{
  "n_experts": 96,
  "moe_layers": [0, 1, 2, 3, 4, 5, 6, 7],
  "balance_loss": 0.00585,
  "balance_bias": false,
  "norm_eps": 1e-06,
  "optimizer": "soap_variant",
  "lr": 0.00445
}
Below are experts of layer 4 (counted from 0) of a mixture-of-experts language model. Rows are named router (the router's row for the expert) and show model dimensions 0-127. Each number is 128 + 32 x the weight over its row's rms, rounded and kept within 0 to 255. Numbers have three digits each.
After each expert's rows: "comes after" lists some tokens at least twice as common just before its tokens as in all text. This comes from a sample of Wikipedia text that the model never trained on. Tokens count by the router's weight.

# expert 91
router:126142155137084165091081183098136104124186099202159113099114068093162082136104097103128108076168135121072173172182093105108123206110112144179097144125131111144087115143153133073149138152168093103127144119154092171134132086163117161118085156127170123177149187117108132123178171189176140120084158080124103119161141118153170089105176152084122129096178178151134114162160134122147109132091
comes after: "–", ".", " ", "_", "ij", "+"

# expert 73
router:163142169142105130096071183085183166110092116117090129121114118129189164139135105173125141091130137088132138168101197130064169131119099152100136122145150094183100065162136172079137072148103081089095158172156165128153141124150088131189106118085166072113123185178122151105128132133152117076133165101140093090165143092177130108076174132128198104123139105126097096115152164153135085163096
comes after: " D", " d", " B", " b", " H", "B"

# expert 17
router:134098148122097146097117141094156130131178089103103115171141150084093162096163143076165153106175149149148169170117088091133128152113152165128146170088150167188148090100137086098173112134099141109179156100169151154077125125143171098122106156078201169145191134115112131184133188097156132179143173140071102092143085144145132104085140143164133096088178105100141124107094137052086096173088
comes after: "0", " ", "1", "2", "3", "4"

# expert 82
router:162161155169080166086083175094145096105167093177161129151171082117153083131117123087115112070139124111111154185180122095079107193099108177172098158121138099154099139113155110078131149183170132079107155144165114186127129076159099156129082148095151113134171173100120183082181165186175158096100177078104136104104133107167110095136179154127146150095165113124118113115135109106133113104132
comes after: " ", ",", "In", " in", " In", " On"

# expert 42
router:156177159178071181075115157074151077142164095163152111138114090109174085120133109097136113074169134101073163173199129100126096185106127167158132151097154082125114089117152144084158162158157094127132154117188111168123140073162116139105077165100152105171176142116122137121174166147177182137110180070118101095108077108112113092114168117072155172122159102104114115122118112136144098154121
comes after: " |", ";", "6", "4", "8", "9"

# expert 80
router:159182075147088138156087130158111144058141096150182134156110125152181107114143083072104097083141083102095116166115167128113149139100092146113138155161100110092095168141143120116146155082144117101155145163087092168097166102179106160156062144085140101187080126129108172146113149184154070108086168071083169133105132154146097115095148162172135125184132083099147186076126122125171158112142
comes after: " to", " in", " did", " at", " /", " would"

# expert 16
router:164101081117092169122124125071168109096176171173130089136097063154174070149170107105078119118212174137095155186197078128133052134104141122151107108171130084122127135138186148132100104179149143119090145132121110145132151139141087122125119146093149118123139146145130124062142153081190146109055158128120139117137149122173069090100139106089158138113186133114085150125112105141117145101063
comes after: "st", "f", "t", "p", "art", "ord"

# expert 84
router:132195165182135129118157178120169099123099144132096158122191128153116131150098143147095112168114142138103154134150196130157096117177121135199091093142101158165118077088109107096125120193155089225126135120149127090122130112120143120162144160075136126105150188059152168102160106129110146128059084075122119118158145125122062117093121152160116105161142202143118130113103121082146101163054
comes after: " M", " N", " V", " Ch", " T", " Al"

# expert 66
router:120130188132106088125152174076135189130114103121153114114114134180215138110099164139090115104091129133204115148112166149149188139110080176101121097093126163165135101136135076102126093154165111166144141049186160124076115100138150152152126134106167181145100178107157159147148136111145094100071147142118102102169114114153116100083148143129209125083158130164130059095095138099141129191119
comes after: " Y", " T", " J", " U", " Z", " N"

# expert 39
router:175127119123104197088146173081183116147156078127121102105132103173117106130123120168119146122163149141135146170135130106110132163116110137127063123117159101123108090201160117114118183168144122091130177181149105197177117075146090168151110158106184067101100115151138116107138158156141114092127150112112145075162202125125117095179168179150224153128165106129090066123113121124113160186120
comes after: " H", " W", " B", "H", " w", "h"

# expert 93
router:123092102164085130197153163134121175063182089083193104107139160164073107085083127130146136108196109099091136187113141157134129175086115161097136178136123177110139123165137083134144178159116141090142097127146091191087127120148115159147071138069108123151096087102124182174107127121149109166185155091115126071115103129174121097112121133095186123108117141165150066088121104124118119089146
comes after: ",", " and", " one", ".", " part", " end"

# expert 71
router:168133160105070170100147149101145063169109060121140121110144113118148096145141100106124114090180155154098160157167082107095143166105134165190161141124145099142105129171148122079201139203176167116163164172144134142135115080181084131124144159096109096142175098090142182101194163137153108136168169059104126123159110150174120081176156138157132166070152105142091155132124161157153128118139
comes after: "8", "3", "1", "2", "4", "5"

# expert 68
router:119125163134091124133074156121103090104145134151168140114150072119138077118068113144146139141113154066131140105088167088161108160124130104180100130104099109057164121104199160063094134145161137104120162057173112098124133086133105095072158159143161129194152083108139103113159104156139139181114179121143077111164088100097101108174107102118170220200122086099135155117139112121119106114155
comes after: "|", " |", " in", ",", " the", "°N"

# expert 79
router:090181101085144087097100198085139107171092106175200165148133102133160149138076146154135080123108143132123108156180133156134122149142217123118151126094093116107081101118103112088131152110138116179072128106126173119135128136143156077157128174062120111179153173107124080110160113167080146118151139161143084199075142113168085107166118099165138161162167123119124131100120182058145136133097
comes after: ":", "-", "\\", " |", " of", " the"

# expert 41
router:146104205191095187096142096122164160161140136180084108138171148129163140135166074176149139081167126143092180157140143087103137193104092147134082171117133107050132159127151151135101136163142115136078093082135102142102065119154122178106114119139104139163144125128203165138143095116154137168079151110093137126141106115190141080178145107109142096074143151162122087121096167148148074147078
comes after: "\n", ")\n", ".\n", "==\n", "\"\n", "===\n"

# expert 86
router:153183123083104102114130169127136125133148101192155110157159181194148121197139151135133175061130153146116141147135109168124155153124125183090082099086178113139094135197140133148133146099104168050178134130138133191132153111172095128124058127080161080161131124120110132129153157074118104158107157098137147100127162145071174108174138128081139155081151122109142096147189084137104131082068
comes after: " of", " a", " and", " the", " with", " for"

# expert 76
router:135106180170095106096183174108157115124117115119182139191103119131212097217131114173154103089153174155144126120102073091065152131090146150165068144085107106086104105162165150103140150165133084122073111156146080181141117102166068107145063146127174095109170119114137129111153119093102088140112182093164157102096134121125146081134114107115149090139137093071107106133119112154149124126083
comes after: " as", " is", " in", " of", " was", " with"

# expert 67
router:191178135151097156074143157123132102108162126113147130108156162084116137106145105132066129051157091100136146144164129149132106173122106137200137106178162075155107116137139122127157106088209057084156149138111131172141133109186101136079120143130156121184134098082126177107178172139230102095137137100154123089152146131143092111147168180128134193068151131104087137114144136115153141153133
comes after: " United", ",", " in", " of", " New", " South"

# expert 81
router:172167171146072135076091168097136072097168097172163089135159074130161082138115103108122115069155172112129166171167120098099102191078108155170110136103124085144110127116146108061171167183167092092104146143173140178124150081157089109127090176097171113152152174122123174098181144157175148124155181072139099112113103121148113090125180178121116153113167113129116124104153121126086113125115
comes after: " ", " (", " |", ")", "000", " —"

# expert 70
router:098147140135107116101115159086085100106112084061161152160156154119117122121099137108099086099122173086067121127149143148170154074097149154155098098089139111168078163154106079133126024125176152058097131134134143160167113141155122130097120174086163110122145169163152127150138155148153134154182183157101084108170104121199165086150148171179153178176108152171107129119124173092121162158129
comes after: " |", "|", " |\n", "2", "0", " ±%"

# expert 75
router:169147176154082164073097180091122102124173099189144110148111045082153055132127096099163121062145129141111153175176094099117092179109106170186107168107141093133111129118159136069113147189165128092123160159153095177120141103148086150093098165099158118157138154123134151142159142175174109136115163072138089079105089093147140090082179156136123151105170125130124102119143104098093119102123
comes after: " ", ",", "6", "3", "4", "5"

# expert 64
router:118213154114099137204069150123145133109077128143162109125130130154090080178078181074110130164134145154097112137121133189162075076148101135164139080166096148132134084154146100096102151196084107186123087123148164085129114099098083147180144143094127121169162108094113159066169163116103118139114134173091164133078108117165134110104130136117096120145161116134128149181150051130165155131089
comes after: " V", " m", " v", " M", "p", "m"

# expert 40
router:109140089174149097096130156101114101152102106131125135175083079172093102122182188184092082082109064126156128124121175137154132102118140140116130067148124120137085098072120186111092120078100036085059165136127126119126171098170077088143105133113097118084149135103177146150161111131134101161156079127151061106153109078150115121151116167161193166126105096099142131086158124131123112165104
comes after: " \"", " (", " =\n\n", "==", ".\n\n", "==="

# expert 85
router:167196115137148091080124114093116071145104109159168115152147114136180185124079157164078131100082140139131164152176177163109099139134173126127168080142123129145140124108164128102062106087153191086089134155088166122152126134132166078104118136120152176172145193063170147139126057181105158075141117153146113115125067081093084104133163117135149161142161093149093165152139164103121123168101
comes after: "°", "′", "^{", " C", " National", ":"